config.toml
n_experts = 64
moe_layers = [0, 1, 2, 3, 4, 5, 6, 7, 8, 9, 10, 11, 12, 13]
norm_eps = 1e-06
tie_embeddings = "early"
optimizer = "soap_variant"
lr = 0.00273
beta1 = 0.95
beta2 = 0.99
dataset = "wikipedia_en"
Below are experts of layer 9 (counted from 0) of a mixture-of-experts language model. Rows are named router (the router's row for the expert), gate (a neuron's input weights, with its number), up (a neuron's input weights, with its number) and show model dimensions 0-255. Each number is 500 + 40 x the weight over its row's rms, rounded and kept within 0 to 999. Numbers have three digits each.
Before each expert's rows: a language model's description of what the expert responds to. This comes from a sample of Wikipedia text that the model never trained on.

# expert 0
It responds to: Field names and separators in infoboxes and tables, such as Coordinates, Born, Location, bullet •, colons, degree and minute signs.
router:509514494440506518454507488479454472427495440500454540504519539484470467462546511541472465533562525499507487495488545573531522576510523446453445484592447505513492481525488473405526556543560590462498510498506533483445477499442464545534497504491434546493517523556557473533566483509539503494466473457519513487513555478492538455499475486429499507441481526491448477556539541544509601475461443422514559485535531476474465536561548537499470597476568489519509470476437489468522484484486525507518446520425542532466472411523481481531547517442516525494470480527617456470559491560539601450525497515511425505495557499431531547482521511449464606486533499449446483523557438474516516534470509522477509486504517530535459468482443528541525493439522520549523510486478504525501602485389569
gate2:460491450477543543473522549471429461447495464507481546500474562559568494469494484533492434486489461481606457507427576509538450476530449496467513505498488496510452479513543585467499529458445529422486507493475526418471516516505468462501523540445397565533577519535512496479588513487489541531508472479489560522481542478452492519494517491450545485503540523444457564519451578523516509508413505495584518527546499437511499485453463567549467542487533414461476473517493482540455528524511519469482498482466563486462449435494479396603516438425438579473531517500569482427507562476559477535497562549518451509541498496493525484435491468458550494538586481489479499484472509450498484555502479554514500460547423521497463476540463451537471461470472493452474535478499461510521579472556497
up2:488513457555506524526495488504522503548489505529534527507542490474456444525547491539480444469458422520451506465485484479477518574480569527483496548471574473437543513549484422523494458476532488513468568449438535537542491462480539512474393455597574466487535546445497544524456522508514488432430533468544424508564491473510496509505452499400565454503447457480530525528441484497543548569545467452428442456511513486552448505495494518413451451466516508493497533512463548399522500537466517555522475485429494527439459524474502546517469469551551471476504558415534484467422492482466477458469448480515522488410506509513477528489459493494482513487426501489499548526525461525470536387502501523560549515537502509481456472447555508481451515560500463531463449459479473405524441520547435
gate3:498440433477544543523554504445487524493544460472470505530497461566592496476509490533465491528469592543532545455441507486476528486513537519499564477532483544476457500587478457443539507540549509473509467497457486560462483457507564558475538535445471485466534504492506430607552544561530428516498530503540495434446382542491525501439487477423497556500460536447488500492520444544536461534483517454543528485467507503592497520594461500595512432469548455479493477488451534492511510511503440523574489419440493442447494511447446467526461481526525578439538482456530432546563493508472570521519491488542487490533516523501498559452497559497556485501453443500469436504436467506505552407485561553454469501475479481445507526480526444558488512504479542491497477448457466528517525545480471
up3:495527496480475469544475463489506542526452543476527532516533514462538513425469494473464498516511517519488500471502496459529544466434450452484506446496533557546467546555521473545440500578475447460501509525548511494469488496485448399503386463472460468504482569514487491450521538580549523477471454458470435540517476527503443518479501559387494467489444492518503607552469529455483566509523529522499505486499523535515483492468410517460518523585510564419518499504501539478439535473513484499573492493506472530452461568448489505496503547580492433433537558496419533443524542522494433506509516444430433470472471470455511467487540511509530428557555460453457469428525499457548534444453504486526494477522536505495431406502471457532535553447487484521500528489501471460431481473436617
gate4:585447493446495520473476430430509522476466504492455475500485476439478461456462540498501437531513429513530496480507498443472530488488464438445540496561537509479489560499551464511503555495525576552490555524511499576433469550530494556501592502575517495442504522529434524519551485513514512533448540532496513457560453531540529561434562441513522525477500536441483533568537489544545579496452486478519481493518553503471464516510531463479476587488554565525517522504469513471545467540508521489517452465556445478537485448440466458395535497482467556431505542490521532437541503563499578450583495479529497545436548466573461531568506495439440541518515520510497435440487529497529580404483513528444481533527488493438500507467513504510526490495516425536556490426439508542564541442498484
up4:376521505549461422459440535444503505472534436499546515585511482445489497545510508521528519536485510508532540510518541521516520432565591460550538488510568493554519434468420518505464460466494453411555465503515501490513454550491484442498532452462506494522461472475587555524463512507493567558466523507467402518539513422493574526498492509496468418510576480531468492466452501557471483501605549498509494465536435530534464491441507477413453458508482524486548462493507484507519543489422482496428573484538514478532474538540479477524510473424537484495520491517498492534464441478487518470526552497461534489430410477467504542456539485538463462489542452540488541554542523434497546552563421463493518526507485519516520442538537563498526542457489502442570497545506482515521489582517437
gate5:517502495498450526525522488508467522534480477525477475562594509452477472576483494491511533503575486417473530566597490526490507469517503508521555466478523432487547478526523473493503528497475510481503539595530520582497572523546488466528553503541470545507435574527554439480479488494494453553509456519489540474560533568556570480463465513441478440501510476478535460557501487547537511539484471524449512457459502528464532529391525448485497501553491403513443539392475588502483484486448415465457439548424526478528447550564515442517445422535482501563529509519510526442510494490488453459534496524451450509488438487499510546528463471473495517488505519596445511505479559540468467536478506478516438503500475534553622507519447488450499469527494485495578492561446532567558488524489492
up5:492506447493544496524468533453459481558541572481462450483574562482523414484516488551496548462561458444527481472487511549471465522538509539536447502468490414505490481471508489547450500479523410469485494536516524415441500481563472511466467458458484531480514476557507488491510521492515486507483453486470456446477502519513570545451462478506528446551458482448531472439499479489550523519467504460536500474536472580517493532450389415570496400548522456541558507485445558460562530422475424448514477495466538474446493528507578428541426487511446500482509557585444463464491441504449455520506444463457505547480451477453535484497506494412419442528495473512481529531474567502588487493553451491381474492484472522491521480500504579474545478536535510481529551452523525490523510484475520
gate6:446602456522425553471453497526484463506517509506554537510527528528541432504461478509430501515583446510506461481465499512528530515521494497488428496530462455523481404568500565419512467527620506544481410515506649526510496509532476591542494421541462503519484505529493470506511494572507459557541479533488524463517531460545463506491586514547532458523480507460503470480513488474470603508500457489476509440534495482444509568546482403504535514463530468519509552522525478488519502471517534433506555566551486464469471449499452421490550490582486527470494443533536525420456448532547531551437544504460464463534497527551498489493522579562486491520524428534511553443498506459487509447522531467527456472475468513478479453499490526481498499557562564493507558530461543531515520479459529
up6:550406514567491492524480519482478490573545433546506490475450515481545544538424471466484476510542485574511500441497486392469447452491488526466509509396517530458523494430505503466522544485537461509522532467499544483517519509451479493566553530546536522454542418465558519523428505451474461558525527534467547521509578511511460477525430485520517541602514545523471507456498547530501506460523456537453521497581502513504510452465474489483467498464525517424483522502510511496513429521537512556488439482460432465526479492578434469473542472457567487450500530519510467438485454491498497505527407516428527550483525495500506477495445442525519520519508522549544460536579492545507481475433463441468554457558560471537467525519588538484441448540523530469528353524499473565568491465506498
gate7:536513475507532473471486520514553506413490518573471409492532423503512513422526533456476413505497491519588492526471534467463546504563422508512477469543493480499547553486481521460401493514581538414478495507591540541457487449521480527505460468561538566482557514490489471506497448557469466516448566495482486532476462463542468431524457492463493512502571533469505421520535340519564547578539479459495476505417511454471530508584533471526485544460512440513473529520478476544490456461538459497454521484510510550495489490490494468468464513486500489504466538529496545460498464453451507508511509464551503477392522432440506548571499468464541520573456498500537442491495455498492516531497507446549501460561469469525524452532465504474520505484444526444542468485467506533591490468455414
up7:491525457476459482517523599522528472457529517545487525555537470611532506549459535487489513511490572507551529551429544474426551589453482501507492528499439471524484448461499470536476520548505448460459518566479529511473495433449429526456488436399566529509520471493627434463474468535555477542506459468483448488535531521466522432441463562520486516490472493570517519464522450544503550459511477460426575561429528466528529443530513484555452503534492495495450512557466559464485541454509522566542467490520486501491585494474516557487533521489497486551527480449511486499469439531550432460500454446550496449534496446532458438591473516451497445484487548491518490499551489486500479573544584529448468537425516475517480480529463496528511537482475436536513541466448524530481552524488513
gate8:548489451435409419542479462479470453501573485555494571529478505451456509500461452464456458473568479541561485485526500529499488441563517502438442489479486503505452472461476488462533479507489514546488513596590513487402542442482543553497485504521445469522476465509490409503572536512454579480480466453505471541573499520475441524439536467518532474500519527478510493592515515513479553483443434493519493465510487461494530569524534398485502516442586456462485511538553445483581501551538513563554448456496463493533433527527486508500464462487517537573525505520566479482541511525420566475540472482515435522511493471512513557476567538423449563510475475511400505494476484518557526430532501487500482494529528589492497507486507590509456498477481522506508520456434556492467501539459482
up8:524462569424465430544532465520520470514466541457603454536498492521482501480410505511459504527566526525444445532470511514438538542547479532466462462513483448402510506442438419522501535554469471540508467522447546530496514560528534531452463427496499513552475481491474482548501521501492484522528480523599509483493416572511502575519520520496444551497558550511520587456517502444483481499457543520529515507488499470490498436465450482509494462535516411525493580542501432498550501597455581490490533516509463446470490511564513487433563521539521510492555483457561505461461467464526568460440495508480567545498549468505530471534492554553488479521429514474465443512457494473440436413456569460502577462514531557453433483502470507531458546536489473520538528500461501458521514502530436
gate9:516502471466482529433615577525509493494457517466526460583522500424553552546493528525508520520474537532490459445437518557506540517529526517460435564449451427495492442516512450493549499463449547584548510488518471497476439523530473552575414434518530507453444486442515504514539541485542513502466434478505454533515567509464516442469423509495477527496548552449477549434423504522507513517456501449507474530542560409509493519601522471496513497516546483527509507497491546497525486512490527498559534415487527479497415500480441537518513510453579552499499454454489492499504496561460562449550397488495546540421535466465507530565387553524492525463417500471482501480477491489482474487536517517512452486494497513589503509452518454513391513471542520545532488505511505558503497524484453
up9:498565495494500519496456532460472509471420451503468490498412422507525498520514515485530428510507493514511490515479518513526488488448518454520554424488450497441503570513500452400522489524494522473437561506484521525504504584531406454468557486454508503470566515518498560538497476526518571524480512525463488542495476471502519528526464500507534507510516500440504506548544450548473498526530503506402479509459544507452528554516554538464479476490536485527525607445493462545555516463546470535442480572478500457474496527508424552466443499496464514482532516498418558511468423570484440544462558499500437445552565466482494535476526430446528468567471511471604435428549458477518516544458442458565463554516453493491472515543432458530573637485467465487475499535441493531461499543503534

# expert 40
It responds to: Words inside == section headings == and table cells or header rows, such as Preseason, Biography, Candidate, Votes, and pipe separators.
router:491517528454496492564417563528518436510515494496460469541507574490562552529518508449463507507510513511459411484480471496544530511389477492436531507567553531536568460506572497487458447499478582549550447592507433524464497510529540517496489552435466485499502462545520472407584530492517565481509532538509447423489523442521552475504475470546569503441453514479473498507472418499507480545453546553500501505546439498554559492549513527557489475524491618437522560525527482592409485530491499439461547433508451494489478555436504515496478517511431505437500435547543495530515522466480553484491578546516534494525536476546513482443500460470488528420479498552522552485464514486545471491504425477515511495484474516471490471531492499490509556460535480419462543484536471439448449476504497
gate0:440536556511573496522479519589534524528525454536498488460458533512540507484523511433471491530426541509527435472500485486514451470488517448485590521586477532483493537462535500537476565479475557489487412534528464444435418519521493512496461559433450464520554453507439492521477571517478494475501509503497502478494522518509538541443533496501431496418546483478510536559425473503460524510444433537437471447557505470575502510443434508471501529464530504525486497434548535469443464458461462453382504473537487514455500585424478474473492472499515509466486402501495511457487499486530545477496508471432530492478479488530536496463471470564439491486428548479557569464456503448458541587561501473507516478491455556492530506511453489508574565477561470438484494392523510457500530423535456
up0:476488481501428532453491480407451467464519543491461524521541464472446486524478495570577474488470509447463520508500545486473556478542444500539468503333512517489462468440486521499517436522543457444526515442532522495522525493447464517496473510476565539512540506452542445559462443468470518515506506497531501501467478450502480488560435602519516572538549483535499450455564627532539490538544520488548543483416515547472513477513543575514486509530471475535519459507463508544542547530500526492545487481535531515533491502550510551519573498499556467549519583497514495501521440560509421540469484478487431519577448515471454536535505489499543445536541453513477438506532503502475466444491523479546549531442576444568538476517521538506467476565410483547485480551492427556476476508565554
gate1:463531468436474559497420536536455540535473484477462478580541539478553495484457505554487521492540532550513391478524511469516452526426580499488519531509494513566547487480518526559491522521492530480495411426555483464540505520550554461528517510425464528487454537537446555549516461543489576489450543546548491468459531483504510468536484505543502462524448565547495493521460452522548529471444530525462473542534450436508548552566491517506490465481578591468442508509548475530425461472503535468536497486469476486548529530408504555559509506474513440443500486497470543489455576519390483504471458534536547447497483463496592525461468515516426463443514520546532479476437574510528476477522510465572519506493489515490533475575469554548526488509490481456409537486489492464543423483577485
up1:482472510527538507484567485534489436507511473504482517550454495493491487519527439494553477466432447499486501504534452522547448437507485555499469400504504540492551504491482531485538504517479449529488443453573453433528450489490581518472465538474505525533505469478517500454584463449494541447494524458540576501496472489549497524449513622487551467523470474499421519502594508475539504467502471552419527492466495493529430509434559532542497526541608457570450557497452449472558479563522488460570566510490441521572558531479494409446434479490509517429556506541580449496485537500502528505569517513545498445446552508470516558483512478499524518489592501519470416544477512506520507542499528499562509490486506474507602457501512495533491478575504520494520475495487466588423457437483496
gate2:515540581528460503484460523540516428484473511594490497416440497489446520509494501510432512488530468545514474516538423511551427458507540451478435601500550502510518497570573547498498538454476465519534425546502455545523500494531503507489447470512483537458549479489558483446462464587577493471476469489528507458481555548559515499526501438500470498544497574433569534508497418499535442508481583541588444567499555483525474490553485454546550484504515503428548556521476506532462493543564451442499536485445457510531512520489557560486541456481471455522501467530448469507506484449507530420455529516554503418476456518480508464501555537507511510539452438492476521458477522460521528557521469442558475495452528471486518501531518551530541530492504567430516519494435427500430409478499560
up2:539487486504514534536479454506528448559526532493501454398436409453457568384546450510413535514544485515552418503540464491562482526487557511435526469516572484542560479517553504523471428459459513476469443500504475562539489457554427518541478452501492522535458461469568513515530532449561501538506485468470560520521483514517487516505514467585465517458435530501582569536506450522489408529519551495520456464447422515568551518451508529517444489558505531502486527449455444452503494463508500484562464528443493526559500537445531478529524489505465557472538495495552526478498476499542537494507517465554444473459477474469435498568541463545513513486451391541525471515506587521520531517477445477558476457423514488533486537485482573578510485456533531509503501490430473463446475485476515
gate3:480513590527483615501456560546532463518484521500474559483422528441502518494577492509597472491576488522489467417571379498505505544504523453419512524504501492525481450493572547494467547492471527493485492523563492465457523522557516539533463527480548481486422455485472454510578501526524488585485423538432468521530489495502525458478453478528493514526492509503527448484538505502531507529446526585536472508524527501467482527420527394479511496511489576534502580595523551490459412543531550507483456439527463524557552537493493506449463526522488549501519506549517459557519480511470531485470487565491553491498517447521438505470531451503469532558497505495462509539507438474527500457464541498518444459479451470527539462566441536515448522471451522552503502548447574445435459500495577
up3:541498525481487530466395533475552398461487498500522472542411540512470487509483463547604435489512533522502514505491419488489504548467467436409543472500540474526498483498574483473435511396470480545495468487510533466482556567552523538539474502532495462492503454510590549479544457475506533530489434526498463527539547489498494451535496560571448528486522523471502493534455505444560500480510489540487461523520486472523476514472538513491552532516469555507496609509485539523467480519495467558433449428501499501481558533531507460548421462431492548485475472558497554465522519528505575440471526505478542490513463512514481551458495497530490502528473457484500539478540396550504578471551464470540505402517421561491552526588486472512421552457443539524474513558452484466447522576455488
gate4:498510527549438504499469525485515541504535482572541422515544492502505548489559566484486519568533466537490445484516468495526502499491433504554527545563552450595468485481548524558428491506456561452481379504493591516501502465483504526597498514493554521465529464493537531516421493466443526517476513452484530494535552534461518548444515482534526470450494541489517500456481555534506518508453512541482493494540463426468518536513457471563430582560480548491489530495536546526522560494466468444464525487482457525496482580501549478464479520523476565535488522548504458603469476519459565536478467542520521554554409453585511498481462462454509496418519535509534456577540482537490466575438504471472581445493505451456573514508434538505476527525518518501435541497461497521509496524382475
up4:548520514524499493512479473515515454524486536411447575534453511468513460481505520528532487417493513407503499503550549505468482516533449512456476467481452495402486547542510572475522539484589482486504554456424464532529502504469479471507504439488513488489522545510456566519501546533507512450559454525466523493447523421458436449579486592419481487510525498488499485472493436483521509456488503475461463473441478579508568488478490499452513455468530491572505444509489414470538510518549549523491480518488513489503549446461475553549485447484542473481492520471427465399540450462541512433454448570511465497492579557422487498536495524520497525578509518444502507452496569438481563438474492544481494530471558524515430491473528476510522438507538425533531397485452574475498510506610501
gate5:468511462590498569530463456510531520443506512484479452477504466478442461507559504486506471525518510475563545449515493446492485449575563492508472520481557560608451544486593552482487496546457565499575464499476525530479506486587505450531508475524523414509493469562500522468526483599485515416489543465529476524481479492514502447523587532517441616560502564528493539488540506478546501526465516590523555582475452494445469483490538512462450575498444535538565501512528561505504515473548456567483564546544503526540497517413492498530369552506492488522454546526517522530476508518537509466529480465537440511482510459426515528489514446536444523474568540494547538522512509510493449493518586491547509560501548509508503478452495509435460465531449537516476572483541489502452499464525492
up5:565545446498512438502466540541497563486529585521408517476541486538527458459490494555519492532473480527479483474486523477519519497544530512543502524502421468458525507446486524426440531527533568456489404445514541507447516420622559470476419474501486424564486517512528520511503503486538480396436584472451477514503484496514531508540505498517500552457545528504465538456471507517530550511495562507486505506515504488520438475603430544415487494508498520450501541550450557529517464383458488535519515525535552466530458558489569480489420539493486504558485510519496545607481544510463544562511510492533466499448530484445521476471495493550437474514455474451597463615503508511509478458536526548477535488534499512463517507505492513547472454466512539554472584496484475475523468503539462
gate6:538439455411549532474497574568486468528455511520487425523475531513486459541504475521533514470479497512527456486490513523490500555436550530514490488395574501458394482490507540469495505545495499483528420523487470536415394533551530480474543530447541497433514518548510535479534551504425456523461508567535496403502473465552501542495439472578483571422510534505574492526520499473474423542524559460494506472540522462533434444467476436468495487463459560481538567465540518477560501492491500511427482462496479462531488439518565519488570433462546520554494507443539494515505447487453531561509493531514509470488518419488442466520503527480520447424484511485482440437478450464517439551466537457458524453513427493566452546535493521493448528539522546439493498532518490457450533553474496
up6:507545485616475504467499455423474489501502460485494540498392477525517477537547467484444500482473537450466520457555483470532470506556515495559553501547447406431554538510388497399522510435520526496468594498504455429496548597438569550442427494559483494463491527489528486496455531483484499459439470522456535550536573491469509503467527518430509473544549483475480539511513498534561473460545552471551403490450597567526476493493513503453525547474510535526494494449460515502506513496563506505521540536553512515482487475468433507484452462518544493459562516551478508474474538515535534476501504517516485521460354509464527513501527559557527510573502541521534518499482563541511544566524498536468516448552525554422488466493470464497464545493492488577515492468446501502480479476527495
gate7:462480551459468527465464560522463430549476556517476504513475528501565438462496493479480519482497474454516474551461469510506584452506487476563533502526534417493484504491490510554502413482458466527478484461484481580471465514535431507509569506488543493469547479512390519529500464528469498484412413523550527490505518524538502469553509412477487461545473492550436486434513455501568509492524491540458498501453535398422507512480465481419479505470535560469455417510463553496555451509549456452523497533465465467501463563493532459516501491477460530489553534534443506520508491443495398460437559505557547534484487467482452508458516492520476441430514434475531566513450465403508538522523524492527563429520479576484530557522476484463531556546402513455458493468593525466500539504494542
up7:492559443517536508575536498570542574463539467467522490477449502459486526495454494525474485437468614539449520470552521544517456429491528524417524530543533478542481454526538529437441496504482553430568464460472499513518546445443531507495474475501485474467496517477492434495465477497512485516535559522475502528471426499479490500497487557520508518451544548532608557589492566461474462523460498506520508493480436520575483490461527535512537489413530450477528488473519484532498540449452512529430474517543554496483494550533500564478536502524559484486512522444566500553492484441547589504587439543428441437508486472504521433511503490545420492449489506476524466449488492566423517521482584547461487493525602466505447519496530452486538499487534551553571508546464504587540537548516483

# expert 53
It responds to: Words inside names of organizations, such as University, National, School, Association, Air, Federation, Museum, e.g. Marine Corps Air Station.
router:477503515516466457549549478489485544525492461504494528393474512543572545516616540462546450449559488495599457555500408450508499515506495496501531473480567402466485456515534481466453515525496493485471471528534459487509562463558460446546452435431487488478452494521496479595449507508479492515505556547479523481412488533434492443554498537546520490486532516482468525524471476417527481510519474514573440522501468517474577520493399479531538515459540563481448455529487483524478472421484397451470551495554476497494496496534515500496452555455496492491507560472444440542517517530479531516564514552479457503543487545455416570485516531464529610559508576560536466455531471510550553538525497501472458485478555498512518515535493532551503486479527479483522556570431482501504479558470509
gate0:444585499460398523551484498471469557457523462541517476482569499592538548564508563451495474499474494545537471521545446381579494511526522517487468535528479369488482430487489526516433523520471508550497560468548512542471548508495490446530473473483508555477481482508482574533491515534437519524529466522492525481496429527488507452457473500539503501508523546488506563610486437510572476465454510487475448502498591507515586542502459511441515561549494511506450494519546513526524481436545428539531524499580503503458541508491520431512494506532472460545519525515535494517509455448468572471541519510464560536499456474460490565465432484473513594464472429521528483488495474522565524554536487502493468502477526424440537529547440572555496495497513535475462551590492503480495451487456555
up0:501581546502501441580491533500479561446509460511479480448480444507469488513486416529488465480501478517533493511509463507520493493465461569490468506462431450420490487501519529461544526489457483492526477399542472564456565458519449494517443467481522484441536466509444488531534485516436511484498526449519502453505470488435565516452517516491547480529582515427527519564438506507551469481439500522552459458547477530484583500453583615462529545532530491490495515504517550466580451437477475473501458479460489494606521522570562524489432487576480517528471528469442476524508496516574547424533591505537538513511534518460497495515448534445448549501497430499468471490432498546509538502514551461462560487553482478467554495529505477548523503572518533445476596503416546448437505522510464
gate1:479503563535531501520552484502455544441463572426499582523555556531486457498518617444492481500486453455483482534496527426451530494455445539480500566477464519537489440476443529455484476468525476500443535502525517511492569515475537482484470481470485568474508514546465530495491518485546514529543523453461490480484499510543504453478546487442559506490495552509510512522507499467444496499436481441486457517489488480523570558542421491544532531531578502566456452409413492617535502495494417518509489549498520517477432481475533443486466476514542528443523598574542475473581436435485517462539515524475505462467521544462517566492520443497490477434549508450496510513425418492489510509553440573501428528562509568473500543519521418433522480503515484484580492480516502519538539565565511
up1:519484494544555488546508478521463558484482590453491569493553532525483468500547580448541495486493477473502466479535453460493515492434457501474482522462524514577468464469451516452511497456513450436487484493547516480467583482469534484497473454488549553505505468521455531487519528447538536503527509452479507462518476464539527480470523532443539506488517547522547590521493492476433502524440445469493437559508455510523542556543515494549532504487541451544464449404468495571549478518498420526581504513514535471482438514520509461480503513537528536468492627554526525486596460423504496437535504542437491473469491571482537591553533431539481509470526469499498480496460390531424581480576517526531470544505574549429525572507520453503488524482533540508553508495498489510562550602556483
gate2:479498583534473517562497544581527570494539508462473506458547511536580489436543505556459443542598510475464526574519483435511460555465505519464555523541505478498555485584554436471495551545479515407464486509487520537486479497539472501539485462494494485478525507539488507539480470479434508489425457446476500519556464552470501533572513524480497485449495463473537507570480585366497512487521479459525539497407456467489459536449497446522488537553481522558463543504509540461514462512525478414526536514516575550464502499520560475502536495540529536529470548524440501522520530544567515443497515583498584410547486458552473574508508520562489543525461533536583473477465523480512522499512468505526519511513549521504538504511437509485446433474487456482541463512445413577456475541546521
up2:544518437557499541496479465462472495467534448511528515515475472497489507494485484439494583498476468553526537544501561461483519404410558493556442515462581506574527482443485491425463602507557459515479439458525497510489553491534485469474483494538548485563507456480499512477569530507589431479574518462479478488512473460446466559475486489434441483469438460474512464492482464531534572448531507481540484519495480487527542432523477433512553464503462535456542499517493501493453560547499510499545489500487545506545544528504464470488465471466503517499514506530521471526415470472373529595512478493423504463517434487540539456439550502460456476520523552442500444552525499507522412524537473468498507528402476560528521470470486521544469513582595547503504470563575477543485524557463462
gate3:490452547510476448562504488529559499536557467606534464550527476539469468550491471559544478503512439498600491541560495409483445492481527465568556526470497431504505484459554509503472470517419497430541529539450495505503509522537405550463564497457540487450511487441478521481477510556492585538529519526490569518464517469477529518559445517567423449499454609463478563511499465508514507505502565517505487529504476459540529508494475499516496436405493462501476430544484512514533501485559511454496541492472445475438432494516533549480522535432455499522527464511541558484476499498481584406438513508493478508470469418521477569516508530462443555532496498479547510441511602461515510558463485587548505496535425481566470506538455507511474460473470513486526444527462540490443533538485498
up3:525452522490553490538500483499517488509569536484579444551581492568565483506477522568464529478522482492547493519585504450561454460472493446581547507476423431544520473433508474458507488536485492448502495513482520452516492547455509517480576461475494519506517477409444530460500459471458510532494601520502546479465486490504419475548531559522486404486432546481489566564499577479508500491576537433536513447489530483539464496500454531525473515478515429487443458540458520489563535487553462434566530490512507453398464497501482550472540574431526511440486489519491529494474526510494519479520511505492519534473426495491500563516547479487475527546498527551549487432550580510546474545471406578550528469582504474603492550480503516542506506537486447512546481480483493577468463534527493
gate4:527565506563522499561483477513441523550539424477565522521472511500550433504461552437553528563553486480546468526498459476491439496553505530493574445528499472445529474526589461461531552508433510464465477434548507495535534492536495460455474511511506538485505536464480461441539465535490496495497483544496444561545439458442488577516522448504529415493490547511542527546501504438522466514508492467534521548454521473509496456570477492514415495507414491491480397476501538595460493452592377459495513468567513532474511531506491469547510546488515492492590514503542498440456484518534483496495480511538531552442467477542400542481479543554482516537546465510427449477497491487525464516563493498564453526472476466561556526495561550424413453544506470528498481531536541529514466565502473
up4:515533470480493440485557535497516515506432540517461494534555537479468507477490544465538465523443478499496543524500469467514474478537459551492418468502459592510518588562436506484547483508471365522486477554543500540517483490476568497553587551490487445491504484531516451444546461474485496445531557470574545489508475500484529505500547535462460568420468481511482464520486542499472524525548585455464524515477477498523406454562496478494459543469460495520525525511451436386452559479461534554501431456527498480458447472571472502505468480589545497470573431504538500504506491467474508484562504500426522521518520561520523417492484481501562472505478609541518531545533478515383545462503496565467511520496481552431512489445429470521546476504474531486462490484531443533482495477530566
gate5:535450489485518510544574462515523512560473534476527471545473511443510555527466509520551515483508536446520504551590486499428529403496523537432452455571483529408452497513434478487452469537488444504439476516494470507601515472456499460474515451544541496487503452524524468557530532504510456537544560513429512496506472526430572505464614497507471533495453540515440500507514528525535431531515445477555449455520492526463510520474540509467504522503511511437429540537460499503426490588444535585489501568466520470430468457491483548558527565480432527473516465507474441545469530467524522475552497571492528562545532566447478539444539554506555515479542549457538541517457483482547521464484446524510489477537505435539506546536550476439569444574502469542474468508502515469481445464460573
up5:507540536505543431436458521490447482491487517504453530477512488531459402514550509512465446509501420563513528488502572500529468600525448511566537500468472489599557429472487546452500433447503551513546530455525551526447537484540553529504487531467499509482532566459475482461451455472503511399456502392541548494560511518511444524489406552533594524492476457477553459511482475510460511495511526499433517485498495497544499452483452479542530481527468494510513459473509473452565507386550527488513455475531522491528543500520535456423482424488570512460467543460541470448487488463474458519515483465508500473476456405540520400499493482508538511520491475536512493469543480418456426535493493508509466467482499561492498465480528510491514493499459514464650572508477529561509516518564462
gate6:564472394518515483539497509494524576465613453510529491504511494537484554460529514526507441511512455459494521568567572473454480448463508498535476547503553502587446476462448488538452499504510559446520525560544511507506484455542532564604533488563490488496565459478557481519500581489526519501486493441502546486436465518460572555521571466482507500471452477484495551486413489561478522494431450464559455486488453511495470431540571550559491466501498519518538525474456501498501575520536562517509496538533513499462425502461523478378484516519484488441527443456491496596423492422517536458497473533459532451455429509484479461503523481410449544478522565493508469500504509453523484502476493538491549480572506501498550545533493496493468522510469531504497509530460513468509523519366550
up6:500474546522508444535463474462445446537450479566553539501495564550458472498504509441474548438459495547511537517552533517454533444568512509528474485484469508456448542467518492559485513435517466436509445511529543532507498429474524429513410537541465572512587538478474487488512474444447608514604583461462601538486493475481572438466476489435509450462489488427487425509562487500464427513559524444465495501528563536485543499443601497509529506456537417479466465520395481506533460513548505506523521510446531547502569541539498435534483494508500576456522501561527475580509509545481475575537487495530430497474471503492514498534487495445441518543463484484500487539529487509557444530562509467567541494501535463471470481518521471499496478468483507504564458497487498432496460475494527
gate7:550489591531478455408499519627516588532445462520459534444542498490554513445473505555525445460547503533530483509534480549534413545553502493392588536452526500472521491506482491509478531512466530492533452534544481543486607539498477524473502524498503471450515563568464446552441507534538480555501461544518508517461542466487480482459538524533505449500482520510461537492511403507478475542521514554558420553499459458520550486521490511515509548466529543540454541429467485491501485453473440521472490525482465550417542479488491538486547491500402550431463493473487486453497499510525472468470447538491458477486478462466439445468498499518537529548510493551571455469443436449475580426487505556499488449421457504503566555499437542471472481499535442518476420462507510488498526470550498
up7:475479473515583465580504479443568487516460517461494453543578477462449555531476482521509501509527517536496517544541500442536571477468464536560472508465453505461503516532535525485508439553584456485531483411525502490560520503466503409487528497444500542581465409500430554453555468561517544391506533476512513507482464539586599504449524441492479491494495497521545490495495524502468500514486523408521593388492548524494530440463529527507439513545523492481583487497473559521458516470535496518500514459453512480535486553514443485570537436473520526508520544630460486470473555471477443460535573493496508494494530522521494554505511519475547466496545464529477551501508506548511451535493492538454488460444509540564540542507491470516567473520514561473443493468543572507542512524506583